{"num_hidden_layers": 10, "hidden_size": 384, "n_experts": 256, "experts_per_token": 8, "d_expert": 48, "d_shared_expert": 64, "hidden_act": "swiglu", "moe_layers": [1, 3, 5, 7, 9], "router_score": "sigmoid", "normalize_top_k": false, "routed_scale": 0.707, "balance_loss": 0.00947, "balance_bias": false, "init_std_router": 0.0077, "lr_router": 0.00176, "vocab_size": 7968, "norm": "rmsnorm", "norm_eps": 1e-05, "tie_word_embeddings": "early", "optimizer": "soap_variant", "learning_rate": 0.00402, "beta1": 0.95, "beta2": 0.95, "batch_tokens": [65536, 131072, 196608], "max_seq_len": 2048, "train_tokens": 799600000, "max_steps": 6667, "dataset": "wikipedia_en"}
Below are experts of layer 7 (counted from 0) of a mixture-of-experts language model. Rows are named router (the router's row for the expert), gate (a neuron's input weights, with its number), up (a neuron's input weights, with its number), down (a neuron's output weights, with its number) and show model dimensions 0-127. Each number is 500 + 40 x the weight over its row's rms, rounded and kept within 0 to 999. Numbers have three digits each.
Before each expert's rows: "comes before" lists some tokens at least twice as common just after its tokens as in all text; "mostly gets" lists some tokens that are sent to it at least half of the time. This comes from a sample of Wikipedia text that the model never trained on. Tokens count by the router's weight.

# expert 224
comes before: "\n", " of", "|", " John", " J", " William"
mostly gets: " President", " Minister", " Mr", " Governor", " Dr", " Sir"
router:490475529525464451487480459502539485475487512484482495502506543477423444520500469450474522514560482464462470502413570514565436441518473498498559515513436523532538478491549534555444476571519536515546492435463522582469505484550496457490478455454549481476453530508522543579573473457497521513484547477561430526435510471503489443502485462479553529458516491556435543533549474513518532448484
gate0:591473536528506467449446591549559475493520484457529492462497493494483508481428512433513478533451485462453521558488500467500402451463519463558456470506490478515444532439472433466509507512524507559469492490540530563523522527534524536397533546571565495473530492503534495529541508533542399479543457478533504493532476489478533503441455464483473550475484568526465472458485503452518415542591
up0:496436451452514545550485542497485565489556485454571486524514482509563521488487523430501507549495491476453477506529556442445545458486524489515587519514461514508441566453445450424507476536548500545521512499547460470473482536459530601467509508553539478487490483565477547490607503540506403455469474529570553502538513407473585576507465459549528550521437550480494438458501440497522465526545
down0:518529551521530485562478548492466500500458499559435465505490516561563527563470523510538492548448462462433543507465447524494531490527524543500526465459543436538560540507484522507518425472487583535513434482499479512484556556486486416510512495579506427462467476638505434519570581484472485497481465535447529538462506567506514454542536524602410500433532448520529471487465453553511566523533
gate1:533492506410541465550403577493562496520512541411535493484508515480472490458504540529548482481448462513457499451470535545484436474522426473493509528545486445567459528505488490488482510501495538501502536534510501416477466533495493478496427496437467525520441529499522476531536506462520480470512557429473482555520514537568522451465478512567539545513519558520454543501508484564559481621511
up1:523482516386468472545424527500591484550448574434467481429560491474516451471474557512539533522472473449467484508529528487460490463562480485471515545544495408569461566462499470488485491464548516461479549497496527424498472531473516488468466487469482541528447495509557479538529511471543540504535596460510492550542503469524564485472487517582524546539487511549442531508519493564502472574509
down1:491500533481519526501515475521545527508488517512529501526566497515491529511442462513543500475474487440516441443463472488492530554407473503431536535532539536450503501463404493453522490472449509479404513459408514477487527462580420526527482487503509495498429542526504451475451525436458520464543475531513469456502583483462505520532506607454479549461482487508517542521447511482502527539468
gate2:462488523513529411449487487474559460501490481498520525436587516494412511466504490493508508501601482530502510486496467532510480545535480461544527446538466487520539490535534471467504429412503546490504486513482559499532405390521520497485472487457481452468476573504523501528525479508475516537528511547528498527488486536518460506533413439524509400523547456628481554515489469526505546516541
up2:455452557555551477520421481478472494460484541480502478456477549438477491498542432449521557483513455403502415513496490486557465551486488549534511467492515514519552573443506540497499427430500528459481485544478560470522454464518511488553461469418515466471526487483480483473544525523503488467474541488540521490522532504578531460546429453493492455464446537485450500463424485595470478494541
down2:458570472524407508517508429429530498555571503483524558490482474484504575558481461502514498528486561400495477541476529456448462523533521459497527394462544434516482476512499467619500488536463493472500519496516481456481486413515520607492469520569501497491534483535533504505481480448515460488555579503501512519518496469431500496446497474425432497524491486499508523581461489520487433464481
gate3:572518551551429521544482513477557453525502474537459590553526479411519530518485475474458477489467590479467503466478505493521504510443577456475462501484467571472453464463550546514568614498499508530451478517507485413562487493522499548563482533444503498492489492519497478423511499554484460463544456449510527457448526497539476503482526595492494495483515505553459517527422441508561458442529
up3:470496469474497494442513491532486567460523482475503442489495513536534456477541477477546525504543433543543471500539457491466536465567455515547468518531540453537554511471454440434451427542535491464591522480505477522493475548478494476467506485556489477520522469470491533533502502491511564500465513561449443501538498521448487507490470396519505513506488468389535477515490517511451530545473
down3:540502503551512508557528538520529451493523526504495477471595488550474530458464532483442485455525459473474443473475538506469520493505521430420509453475468466528537473509471488499425436500476603546531543471475563504446511516576429530473495490486497533529458520521554527565512571513504486497534497488422533534559431494568550569503441517530492512476527443473546482512471539533486435551472
gate4:506511478567448522549416484476569454435514486492508476515436532516542473474466556518512516463491564497561502537499506508506496496533520434481521492495467425500530508499443574534523516531479456479506477538476540542503545514455551420488572523503540514505542525481583550511475503503462390441518486525527495512529527418515527448454475591412521538482490459551476523567464521463518474527504
up4:516485464569459498532449521530572444445441476487537466478461568482546490518455572485527486459530532478481532540509477483555493442523523460488533537491486462541555453461421544513475519512460455484526476545502561543519567546472596476558550465483542535465524544467579560484554522488444457497531455485540546529565555429508520505505490594425566530498515514515456582505457512461506468514494
down4:566466528417520510479508504511500478448527537507539518520413535546514520552465483507507483500454548478466557565487499456492495486484459544511525495479461507543518485503497484492530494516513551476496469447524512476500481517540498496540556465392429542479510437554509555502466521446471475499572431477499467556536460526481552537528539466530458481360457513489494519502471511511515519534460
gate5:478534540501443476511484502441581531515542477473505562544512506488554457507494524462555509503521528539474467537520484411515535487525535466583412462518507546561538517598496449496496491541544517414518428446554475518462526475430538583545550531486493522465532508486534523595520469467484519516470459553512557532515560500522518504417562506481529479488522510512450520600494452521445472491529
up5:487533495493456492497446478446605501470555459445501562529528533505577472442525510478566474514529554477485493525528510528531490486518606472560448509514529562543499477602479493451507499585527559498554481471561463517451431454456546584559519538509508517416555501475531511598543482493459455507505498596513541533547534536531509488475596522529492483522477482510450590565514433510478438474501
down5:473502491523517466441481466520465550509510510379507503528531500522479489386508567500460541480501476505548539501542506493544569495458471462527478482447488527447485542489442473545471494532507439526602400483519543412534531571510480474578498450474446533481590451483521534524524518459487509543452524532518528500526489480525454430507532552512522513514593598441507523451530505563515618484509
gate6:469482523595435443556512457493492488552421526524401503498541464469433493519495504465481559481504518440493495481504466508540493498481417454491528444516495477453469520514503579493499482526471530542515499412509492594507473454610502500455481495446535418584508484453498535552513441496517491446538484504532507488511507476495490489423576528503481544499516522538457510530529492504450449524500
up6:498517486381488574461450485473489513452554449505582550498518533458522543518532536567538531478533517497528399508576529447468436532520561583497538514479468521490538467493511486503428554525514454519425429506528490501527518515516491480462526493580501546471495485585517484443500531462438552561468477497434526545501527525536509467443538449463433531498507509471541431530470458437456482501569
down6:528496478463512484491435416515566434485527539504434537528509527537497478475520463517571493494594501477505568524519514503513488498431474499517466486453492462464515422485539542488495473450571504507449508471522573538487528468467516501552465571500461533465479450508474478483489483466478469565608509487465428559502496467497462500518425502441545596493560422493466529536517403544456536539459
gate7:460482528521454498583518525464494572468593477362564455498561483508495536508530512493539456475510522519458475485504461476591492472468432417493553582553513549442482449532509464525474483526513557541565495494494514479511435475515462500529475496543472484483473502514584573513512528542544562443465590466505474533485518458487416425471496498524539507487461419555469542472484442469466559567492
up7:501405541447504547551543504498488498508485494484480488552551517424456442478496493477443529479504448547456470505479464534559484498490507459510525519541577573496524535466503499521605472515466475431509487445495479441582583467537498460486492500473478473492489516471513529453549406515468534497418570507494453607536559493553487543427525474525493480532576440536481500565496525496469520518459
down7:508459539524544536534502558491440521486487459562482527506494549420577494497450511464486538483572462543485483488480505548486510485523509504456443496502517500449533484469502487512502473446516562478577519520466479398512456475472513497505548508498455435522526537522505578476559501495536446516579500453388522537499544536466438502518510512482572485563497553457484479468527545549558465432505
gate8:483556616474576512549534487451503495531476489474553460483532546523496557514542531462495478503536420490492597444437531564503460551530465520548543486491439472452471472546515497516544553452509496498476425524442449476481582512377508483514532422531495436536507505499440452555510533504434533508501505504514512540495497483483486461510473516552497459474511497546584497477468521560471511481494
up8:429575630517582449529557458483470455496471417468518482453491462476479500494543511473496510536558445465573556501473472544466452536480465489512548498445466435488456479565494519505462514515519486515484492495492424497455538525412495535504483481487494396518488529515520418520548478541490479523523474512478518504504480447512518471481487539565480495579508485585556484452471535539465518495501
down8:476565519501460557484588589491497537506485449484514497524424518536527486549465540490514489537486482474436514511454503514562435497476544473486548424472491421501565542526540483508421455577517548456498556507517433481444540508506562499441489499530568541543490461524452492531504481461500492520473454465548526568546495482550426537537460556496442419483467555508464549566527443506531456491488
gate9:454490477483489501522477497521500504507484531576484497516518495483450502503578470529485466471586510403405510448496546449593518514514510500479527518525453418486442497472456554541463491511519531475452495554556465575449519546530580449503470531512587463499502529515525547517565504469529503451466556538526533529447513474472541547493488495471454460407561454454500390520531432531553502554485
up9:468491502482499517532488456534520470516455517530478485542531487490428502496545509483487495492566505424411478449491550477589495532477470479493516508536474444505453482473452534528457490496558527462486525519588478550466508543551554492510459568501570464555530512503555570541561441466546492487478589516511526535442504498499549545500478499498474431453575450471483398517532426518539511596490
down9:490466510494524513438525476543537543530481443518550452504515548488436491566525512528509481500447567483562450514473472561459440511480456528529503522530522447592511452465470522563539507434537487555520473511506510592504498555502509432540456490501481476495510500469518430443484477547469530513537543468475464517550478468413503553439442472510389517536468553553521514537462501553432497506442
gate10:506463496510446499469460510527514486534459541539542473509499509430455516527493523483500513469586474503435583453482523566540480537516523512535493426601531533543489512511489448497437523523488448502537476426491561496488465541399526555536539484528488537581545447496434502541528449468549600522386522432505462480466465527492548538504467448487440474456485526538559498503547395542494474463554
up10:508525494500582501512524485484474493488507452437454526514478463547550521452588481503477482520387523488529425488502454426416497441502499478473483513399508472457507505515488562477526484490462513526460552566524476541505506417573498471491477507464459505482494570485587468488467543499465423458585476564542553516523525455492447459500504550514514530528508476483458470524448603461514559595419
down10:520497518453558455513474494565487552489542436448483413479465420548521544454511500511542442497510466484473470590478472490565442446533582531449463535453537493562519543486512470466539534566476501512629555477504455440454525438546463530590574479484550510472515492471464427557512536509479566456521479526510415514501460494461433472519526562459501568443429454491505462470468517562513516548544
gate11:508520522511453501546518475497573491477413565415491489487518541443408492475471488463551505551555531416488466515576487504402448505434478501484519508509489462535571500489490424552478474511447498550510520461449533514531528546546485489482568519410438490535463540460482479571483432504512515503531581509522494488460499452522531533486516530557504599490519546524471427447575450520443503414514
up11:465427533528566544430553509480406575439510514480561487490440506559533456537511511590475490451483482496489382494483563467561521459469464488486540452436480541515478529424517542484500493447485499473473482493501492492481502544475457525494468454509477510428517486551491567452521537431480525499483479503483490497472460513580413460465432545442503465546416497464476475563542625518558457563512
down11:464502496495542475477452424470481530455549437485512501539525450501516427494486490518550437548486517449563506510546503497453514489495460491474544464467470509499464485480497522497504538543373478518496478432479441507539511523442499553511512496517481435440458511491491534500468547468521472508462485509448517510511484511492537540556445493530470548532524434504466498541509491513484513562570
gate12:507575599527506480488486517547517549476518449539513472497523515513560545423554459494461465465507471485551539539440517518507541495539460592484557549448523447572496507484447450539464461540468424474508518509578488516462513522470504536540453402495510463480457495478518481388543548510504501475512506501530533518488498516501503507541485531433449575419442498507473518468513449504511494436496
up12:360553570440551496490550479527497503511513447502512454487474509520533495424464442528454432555503487475523503547502468450475549507492538568471505547473481444592521433459515453566534474459444468528534478506528463482476555554415521466464514450485556593465490505509493494461513529415528494475489459464498566461433427490528492498558475519501492554385472516501526502516527497550512472501418
down12:475471529478477549440488455417553546559489529523524487511419519500538455522568491533552512547501449513517431477485487460438440572577532544513470486442504498502419531436541520498478498457406491521474421407482503498503425494442483512482471432507560482558470429503522473511452529501484532501475592526495582484450525510523495456480488587529499531514526518506527437487524538452484510483518
gate13:532556482552532524512483483494476523523494551482561527507500517544553529548600527550500537450541509489440538491406492546543485517535505519516528508498391462536603463570511571479502588468497546433512516556415462525522561528525540492545529533551499524487495427503434510533488559510472533558508610519543474522460564470543553513527487475473448488442484457488533448459509450500592539436481
up13:525518515577529501525438474504510523551465568513559490471508481543568571500591536555489555504586523518474489517427512525546493589547470554477527527468435455506555467537532564523515549486522510436516499515421484589541579459547564452565471543513501514468516442518486481523467515532483515544495592479586472506446523409506537498473496498502393495443469415446553470464495507485606500412506
down13:453507427544434563490443470511464487567532475506543483566510515509521525504541495439461458544466525483439505466494557484543487462502418494578462427472491512491481461557537530486501522484534452512478537500517557439476414496493538481481485461447506467519539491518506457477483538538539467543487566466480455509455481498514366468549469551476473441468494460444538510462447492477500534468517
gate14:498457517447508416376497504537509474482472462530477462495478512525520542455477568506474478505506486558502486516507540506494462426453493484504495486508534450560522504501521472461493413444515511525483608557479455542507495513430596508478475519525482590515401559519479501563561499494497537516506508463519482506470424527452560490482493577524547566503506477479483484522466427454469569482590
up14:466453521507511443431491521493524481514452489574479492468450493527514504468477556512480514562508482583535471536498571485503479426471484477522497530508523402533542510478574510439483428481529507554493581550480429528579534501460586491475519526510476530508401539540489520570541443499527532548471515471515483497464403484449521480507453563508582543526490488406504483574512465552498522481536
down14:536549475457530511501517458464547455528475475533538458464472519561507512459498493554490488445564495450518521460526500464540529480471489499491511605567497539488520477518507504465453549516585525473499581469421452487523491576498468474467527554477478499572456547542592487503532601503471481513410423493558468464479514513559581478505457497528530459440564488501468524450504458525427501453542
gate15:482508486484492471471490576487529466500469500446495537545542572541448584522463540497484481470448452522469567562443471496526425447539531539604481448512508476507476481484517562486478509502504445494526515469478522543529485496508475519570465448478524455548536401488469494519556517527482470579532441546535550554453489514465503568443429519465466502509499544586480479532500465529484571474581
up15:437473470476501529492515485455526446507510533450491512515560533519454539552468509523464454452448489558507534568463469467502449450523509558561440442552492498506542474471542609514511490488536423501506456479495516543496471502475507493496432473396551491574458455525452524499525479456490443575499488521493552509479535482429532579421410510505526511496519530496508458579516495515468545523539
down15:525516445441470512476507430518512455490595539447441488434540500487525471506431519487517556600483459489519528534559431495471460535481544507495502604530479492575549488484458555444496510505572492467473527496500509524518508492482505512479512538468524547467494511527533483482496475555503488454543424520467484471565493615540495573466477500518440542506562507536578454545537524465520497462477
gate16:502507515500526443505465456514514466541474478452493499540528492501474451425549447459465549559473540456548474510492563545455419542607610554552508478515556533506549558537513508492523550511506430515484458456534516545473481471487519496551493446502466504462573566510525472529473448563442556466460551475517471468457476501495495443570512455450537553492487504569438476496569496569410475480453
up16:467538525525555482422562489467503518412485511458487490452476517498538537530454515514450501437490520467444529455512509469482439433415415449451419410482431505485531527452491486504536511529513543487502487539500546454537561455509472463453536475508509524571446468477557520497477556453452530451543507538496475512475427525560509488449501541514386486490524524463536507542517495420529538521555
down16:577530586447544562492543491550510546526514537454508577447488491455574561488476503417498490508524447491434508455505597545561492493508440477471489610608478481553567539475475535491545449461559496511498465541548463564526499550408457482501450587550485509539467511525508525603508508513483526477405506498535467455567537542508472487448539471525470522479500502498489483516476452510539489517496
gate17:414487544552526423513570521483530488594463490443519520499492547482482564554514561516448447520475516546487476488501524490557520474496519470527582517534527474504488477411495505509457558481517538538511476497439493441514535506506526526513504540449442494466583515497541528545504437491495465445525462456505505460528481487522556450446545498583445421515596500497468518523451510550452511503499
up17:531473472433484531533489502484484516461484497529487456551497503496505409519518543517540515433488508509466519504477470566496476506476501536519387485547470526532530515585528463514537395558524491497537533473551487522491485489510493459472538472472526501562470517520417469517547517481504506459521505515451544563521530482394459568563520521441532581474463505468530526476525501468556478553521
down17:487450480452428466423538433471541508513492574478500494587476473474431456472503477444560448487538554427520553487536471505473470530555381443442505515482531540577412557489532478488451495538532493541497560541585470550522469513533525547442512497542462508497440460478539457544396445527525522522561575555460501478491540505449456555494544540503423473437511460442542459491506550453476512436501
gate18:490514489478469512489542514543545492561527434466469493531503528533501498495519466508480514565506481495546448465440497578504425480488552509586474578498480504496498486479473546512526508429452571490520532549480553533530540504505594505501432495572485571478435525470424520529544487519544468492481483458539522530439511618505442497518471516528524483513521423505470458573429558505567528488488
up18:525625551508504459489476469523463446475499527470466511490568526511474520478470503514552439451507483498484579546527560487469514505526508471525431489507452563487525481564560526530492513551577412505443486450512462492517521497541492449524481468481526436473558513478532480496429492536475472538498507511421448429541466517446507480484520502512465477453439569522530535438496450521453507452554
down18:463479487487534529472568454471495582531517526474520443461519500488529451468533456477432478440467525448496459571392490548462521520472532465436438543512506547537471501501522504576496544537433461495512537450465546558520456496447511479510536549469539514513533539550454553511476552491467552463500486483466509484540473515460527518559497510511477466463493501512473444544534476498475462535529
gate19:489516524439470497551502473474513465550537508468446468453511537523476443459513526500491534524464421496499542540485519457488475479489534508501463503526475496494503505505535349505468456547481556558560510467546514502511467499452470459536452544454491506545455484459449581571541509485455511426509584517491496491508477474513390459507534494533491538576484478488461498576538525531494554516502
up19:476493512529533446463472609514567478531468514546527537525489467491460588608515509528536463496553517429521488436440474514530552551516476497503487447536537479476493543487457562478527446471483455478439469515439507523514542505577498568531489533536498533431562474547592432514532451466525484544533501481587478548527557542494537541490490534479469529437522541535537493478489496485460448467520
down19:517551471470534525477474495463415543541580483487543484475508505499440483524509538509523446483575498445569451458599442489508568492534514508472465432455568548432517509557505496501534513503482492467502494527495523493469533532576467500521581436482412491512512521460464475487479524395517483533496561469532523517484575460525524523443541457488483553432536524516544419492493538472478466509483
gate20:478471577528515454507466476570507533498554484508515439519440450549447484451529434510473578527491464510490491458459455500513459510542464517514450493506468510501504466488511537548500415542482477612426469485518558547415560491504469499541497570478496452456494492576485546459523509482478455595475531512484430477514507542503465462512507512499524498455451497512478529493531491395408452482453
up20:486507594553575497437493490509456606496529512528482439527425491563468469478507464511477552498458455513482522461476492484484466511553513444499453500504495509511511457461488519515492426538524488600474453490484522550454534487500493488558466562511514473472500479588489562477518530501501468545467491522469410452496457556506445490531472532512509498456456482481473493536552471376453524485440
down20:436463515414525515462497467462473437553547456437536448514527416533497518523499545511518462530418499438507454527461556504538514532483519560478557476487426521483511582534448546526479537534436472532490531532444591566500464524531377546521498523552496423473465497539492503551440529464455472471484520423502544473585582462521462482520599512480552474488449546503565466494554494507507475562496
gate21:537485527517497490470479531536508465501516456555506494535512404579466439554424505508510538516494447521551505458478548519484470487522544507505475472546488490523560499454508541520559458511554512478552529494584553560551508524490552449489495558548573574493528491532437552413519512487468521521497498523560477517542481507511468394462509526541517553422546502486542475498485525586537495455442
up21:511475492529545599531476573517455451518495539477505470533485519504533477513504550500506606533471516436555617533534546466503458434587490497505508515529536514487503519481476500530607507533505520459493547471490496491470558556549475469499512529495583525548530474493433520468536557483472507541480436501481559507560544505528439444501441477452459501453505521474482469474590466547451545459433
down21:453424527424462536529506472424550554506481557578528532523495446485498517495535589526501461521492573526460519536591550545528563546472537448508490506484474506443496453530560497486491540546490460580536475505505558560549511545471508449502498470501540463616490493560533509476533507414495479533451490553469472530479463493488492415535514493472563511471423511461505515507487491551518506479545
gate22:533557441442569475468509536484464543536464461472581538522497548515430500481561455452521546553521476474461507504434432488480481561488532498519441438535471478580491467432483443520465464485493549527525537454469535442464470541500519532535558478521534521483509468517478507559528425538493556544489525468427505531441483465450509448569482488499337468478459516489520522520458505446490491478591
up22:543543456498504512412482501478504568522439489460534522467564536529479483541534498433522538530535502496469494545411422519485469472454513539504429508507412490621522461464546492505434522524434548462511487448454541468459491538492570528536536464511546526517532438551517498527512442506491536571507541532442488520502512448471512485515482491513431505519482439496501513465487522398501432484565
down22:480504463518448503527465432536500496529412475437524493486502485567549509505499607499458477529463548532501553487441542480499547481471501518469508512518524477572527528559571571556461454532578501452511579526464437511532561461476490527414472518510585479477481501457545425549497564522554494563449480514530435536489512468466472473546534492514490541576493474506536582468562486474494495509531
gate23:536442513513604515507549514433546491505455513514528543516483469443491531533546444558520432477539482482497501507504478495554486533500477500502494421444470570518519508482555465474512566560425513447510474475450504513431482548519474546431540552433490467470461528451484546501521527464542479472456530516466431506524513549467510505480485517498340535454512507524437498533497493586501478540475
up23:450531528456439554517446525528453541449549504484486503537531480564490503524466489489479454490508514527466522491452537570434522487523528510577461594564502495496499493552542537548469402454506513510623529510495447469534486445498548417579444501513477530472539480576503482521466506521484506488542544591469518515508466572531465481521555547514557533460483522477511557485513532429445564495530
down23:569511528513526482549496462501520423521467457516488456485470479503527515528510476503511460535525519526513491516494460514556562495579533580479469513512483473548487504464509497504600509483466474494555477519517442481560500547562516524503538481554550509477604483536527489525426509472519468408497511556537501486552466582370440492493489508505520535489475553475501569409501524503521489517461
gate24:502497539476471459479540524511506518480534491550503543478487549468426518579472512556486446488515530494516491486449476505495465574574485473500483474525503531527579457545458463507475473543503517465540478538522533462479503488551488462471515430401505550405474493518547507506572513516447513529543463513499438485527555506512537515463518535468445517376485535467452501459560487510542480502488
up24:497525490483523534494486548448459507466484445461482490554509495534538498455495478508528599531506501458493504575504452462472483515448465592434527509494447454484483531449536485513473477492446521587461491461483463516510514512456526555449485455534505473592521543492507439514473486477521468466528419457424571589537509476520461449531445477491538575528456442475521511479499484528454448439503
down24:531519468524557566515571488508496487472555542508514461454466499531437446565510465448494457479558541506538483483488459476535491546515492518518512448589498501459581545518526536469533503483495438469448467496553498470501446542564469476474451455518556485476474566468507508533432493589487533518447464485517590435477421450535468514353485496475540491505558480476548419515508491492491481466440
gate25:404512462519538493490465498462545476538505495405486483531567467527491468492485494427519502555552482466538478556574508571484522488466515510437443444444433483576502446434487473515558498475563553574504447497474462506500496533607513517479499555503528518437463498445421450541519509447540471563510554468489517493524449484470457512516504550492493534501542449515511477573467487478584435552469
up25:472484490509437481478529472580542504541513451436543460518508480556446417505506508488499450487489512607504544614499515570491567502479473472520433442434485481527533495462450520527534516471524507486502479495506465587488507522568503533504494485505510451435467501495474431516516470522589483583547550541500516442563518485494516491534501539525542521478505447472479559535448493423488489489471
down25:552465532465515516544540556454489520447503486485528549480544465499518620457535438472427496491499484504470523521532579477500466483417474526535522572466512552537509519556481556466486525509561417521529488488465408514493526522449485472501541489493521555506473406556531505485551509507497555520472494464550444546508484382537490463482577437537495474506562556431419496420499499462498544579581
gate26:546444444561483565528503552553520481500568497489473542505559515487466562501440534511484485429465554481520522488452488477529509534547532493448553537528419573501504474457494535461561493489530420478495474500489530475534562603569497531548570467443564531518506456479476571455479534480406468553529512505539515532503534483572516536470497500486539475445444491514462509489489498482474541496544
up26:556458447518521530541488529538514493496557475476472511468529543474451550532468527458517461465478532469503505499414495473543542521509545476442564519493438577543504467511498526460526478509522420506506411528487544513528601561558511576564589510453559489521472476504502539467541505467401503549543540439565473569478498456544545488464502504527526464417432506525470542465517479507491497526560
down26:476550469414529505538504512420525559523457536536490440447504561482474471477513519547533434470408448526454441529568423523516465447571545524503488522437496491545494535510465538467533448472533491530454492520521487417542474465474426462513544453466452488524479553504399508541492421534542497482522487449528542438434535496478465561527521583488545477421459529424509466536440534516512537472536
gate27:508493501445503459430472387495541474491516537458482509482542474471583467556522495465402555441522486504454494421502590528552464452503528464524502490507508502549501503458506491522454494509536520461521563476534540464570458522499570485472431494442511500464441511552446449548542486445533568512476509501492436478475505488498506552459553455460457482486520460480472466513526415537497457545492
up27:452544482546491553587546610472456541489527497490463477492468571496455499480481535543574439529426525508551466583525397491503543507496466520475508544543478540476564527574487510504550516509500508537475458589440416484478560489500460501552556541489494500551535475454533551481414522539439494497554478497486576524552498496529469466479485531539521539493438565516539491493485572449467513518505
down27:488545481443508525495500593514445526533454436452420492432494461549491472444497515492530486477476522471554481456446549552564520516429468469483496503462465508492503487432451451551518505542535561522554470512535487479479503449588601502469500536522510533542511509423524499528486462481488458521520520525506516579524434501513422491588485523474497519504494495549552557462519495557487506450476
gate28:467542459506485404566421569476487523479520473419438478549490483573502496479546470473570501511482536466508509544526574426518497570514460639459513569527508467513503448531520399499484475549493505559508558552526453517507493473463495434514501548556505541507513543500525523541460531468433508501494507533532460510446484475438503544598569456516494543469438464541517457498485464499521490587500
up28:570511498474540570439588520470507500484472552554509495464471480426493496533461486523460464477526457480513497419490428536453498508480521375531462470476492529488450554478470518548500520423515478466526405487488522465499522537499493566448543480468461484440477474490453483483522543600528553501546462479494492477524501518533525487443473548489557474486530528448487575510545501517499495448567
down28:469484462516548563469446558532433555516508435484559501543482518483512471612500557490509553505463457519480453539494454575461448457420562550450499480507473518543475458449499479501476500476451406511531513453503506487492543483481555405500412476548539513516591500516476464515513518469490545501516476409555477512518493521477474502499494533549456551497566507501423409511493504495553402502486
gate29:499468456564560444492550576526512504516535484502457515476522490536429511529484524539495392465521493468495502495455473498527515507473545437430543518447471462526471476463536611437562503479531495439446484482470548498486512503515530569498424469510526512488476471545467498463466567448454499546489476463550492512529504484502505426462521631501519545447524493505458544519575563551600576513513
up29:526521503576640472471576497508510547505514488501483538441556523517496515539463499516483457479529496433477448481410528495553509551444546478449496495472447460526540513448564546472530497455534483449488409475479538525491523490568504575535476485559522505474522514564447475472476556510439511537458471501523537536490465476518441457500532561484495560433504518509464511493579539549535537491527
down29:518450490538585544540473485465543471522435508497532561515542505549498448529515481518474508521486476552481413541483544528471586525527506482499504471451481563516512449481542639546464518531526460529473464457454492549483435462474602501534451459520539535515471553528484492503496498483467475497480467434499515503462482474488494521496532415532431513496528515485510513443476518510552480605534
gate30:547414464516489480494538478549492524545576466471459538528526470492505486445518483454485431478472592552496452470525534498511513509433506464523476574543444486458488493521525512435464505537525452497453480452557470543537520522468528512501519524510425468555546549525478588505448578524514549487498568483542497572512493515484409512498503471485531450456531497469509513546540423502548455498483
up30:518524538528498476453466486405491481470530527431445471450452432529553440471492502452488449567454561470515471535474551498480505543560443513498495494527544476560414432472472446483515491460490550525502522533593491464478467512529487528465557536522497521513442565501534479481526526499553582505483516498491425511520466546488445493517587467419526517520514528500547532481632470540499479488505
down30:551517523499517527518488522564502420524443451506529522444507530468516566444504504503537398510574520486474494574556535506519473495427421490515447470477492443585544440526568543525587515501475541449482518437547555458453526512544559486490498438510536488469486513501513461464542526457510512459531465506461463500569435451537469485498570560441492546495447516527539513578527475489484549519512
gate31:542460532445496485487509527507477504507518500546490477582538449506507389477503487506431490504526494550462445424529526536474518537626492486486553457524429496503505443556539534497469501479482510437536450481518545485519431487503488473515496453519507488439516501519459549516478537515568507523604490482583425423442484572520504597542475540476430514503531533497488507482479511501476545511532
up31:466547455548500461550471508500492537540482533469503479442437567493513577526521486514551499464484464467596548567505490489507528486431515517493400496490595523476509577456458495522536501491541527570444559551473440471520553485531463489519500549471521509523506511510522434500563516478466477514449537532405532588526481397458468431440524486528537480488481452459541527519493506475560429497452
down31:435477490501413441525506572530494502544498389521519548498521494419500465445541504492482482521550502518528543576491560444519490501412518515461524495522457583500541443395547501487503508557470441509592462580442538472511480408503550495535530492570517511481422544488458493456559506510490481479475531518474543527537537522515455468538522455491531486528479479487459551491510495545496410497447
gate32:478489439488424478403448452478508479457468521554547466533490528436508435506492437477487533497491532501486492467409554466487507472490504527597521520522466547558489475517542555567448517483513527534469495496510514540553507560516514509531390502473513497499499494553496518565476473442514506501487458503576546518487479465543513465515450380453549505502474544526470520481533460510494565488513
up32:473491495547553571552495558467484516534559470492460542541536531559478566516492546574459504478481522507532496487615464483519501552533530496405508459468512477447532524464449513449537527517534408491514481536504472467458486451482536484460580505474428458503538491455490503462473483543478426486500532461440460407470582491470451522466517572552489506479508486455498478486438538485508439516456
down32:499557493415471538551479500538493532471501491504516489511453521486490504486480534530530547467473475479562456481563450497521571534447426526549487476555496484507604502516454520466491567495461507509533549533513554512563402498521525526536491422459518475497549443513436479529621450404492432461490431484459495514536549498461502558419436588532490526482529535488543568553513503414459469506491
gate33:495526465538485554493557527555433472511509537454429436499494566517454535481493505523460507511478459559464566538471525541539491464488519471577460571446469516505507473519526468529412494491525509504483555497475457548574572511470532487519500491549540425509524535556496515491580498471487473562448506536489439444544425534518500556528475506524441480451544542536484501534495564571517568422538
up33:544485475528503504527500514492498504464480477439521502383498480483471474468471511509468543548530512541496412554570486580538542554535506479553489479554497443481487519519488479502508510564478559576473501467522518547545430470477510489504521573405563500430511469532532512514456457545590487438549545521512478529472504456576584480451394443502451613478413487454517435479527493464412432459595
down33:520492520507458493511569418468540526519507473477470550449527462504433488480524475539439527522511555594494505560504424456505515489529457538533459536465526511499473536403499524516593525536478468530572513503479542539521494471501581492545506565498506509515476537553488494523570413478487489478483498493588475548522527465514528523517528522551518502477468519536442518501484483539493441612474
gate34:487532467499502485589489542519507487451553531446545458497411558443449496571517506473535483490449584517506502466530484533511462471481474498575446531482462500503489569551408561533566531496453522425548516573509455531486534513538533435501510559557511430540509533491563499465571446506497498427544451443557457436543521508553471481475463421449520498512547548569561477567436564452512503570577
up34:451543460481476462571523546521511480474527536495470442436444516487424467549495521441513515494469511502497476425512519496481547470524491538507527550511491472541509494616421522522527484488475542521505537614486436600507517503471536414537473546543556415547469532513518557516548437460565517485559472459563451452531545508571464527527537443511514562492596576547543477556480531430451448502516
down34:559494585499504468532548522561516459553477546494538511540488532451489491512571510538503591461465494519416441498575455474510553456510517491541523529466469485499397548456452491497560500451437529470584504509509555471465468560445475479559465521498533484575533497550458544450496490462456547483474465608529476468453513474427494538498573541485514463533543550488529527467503509483497545539566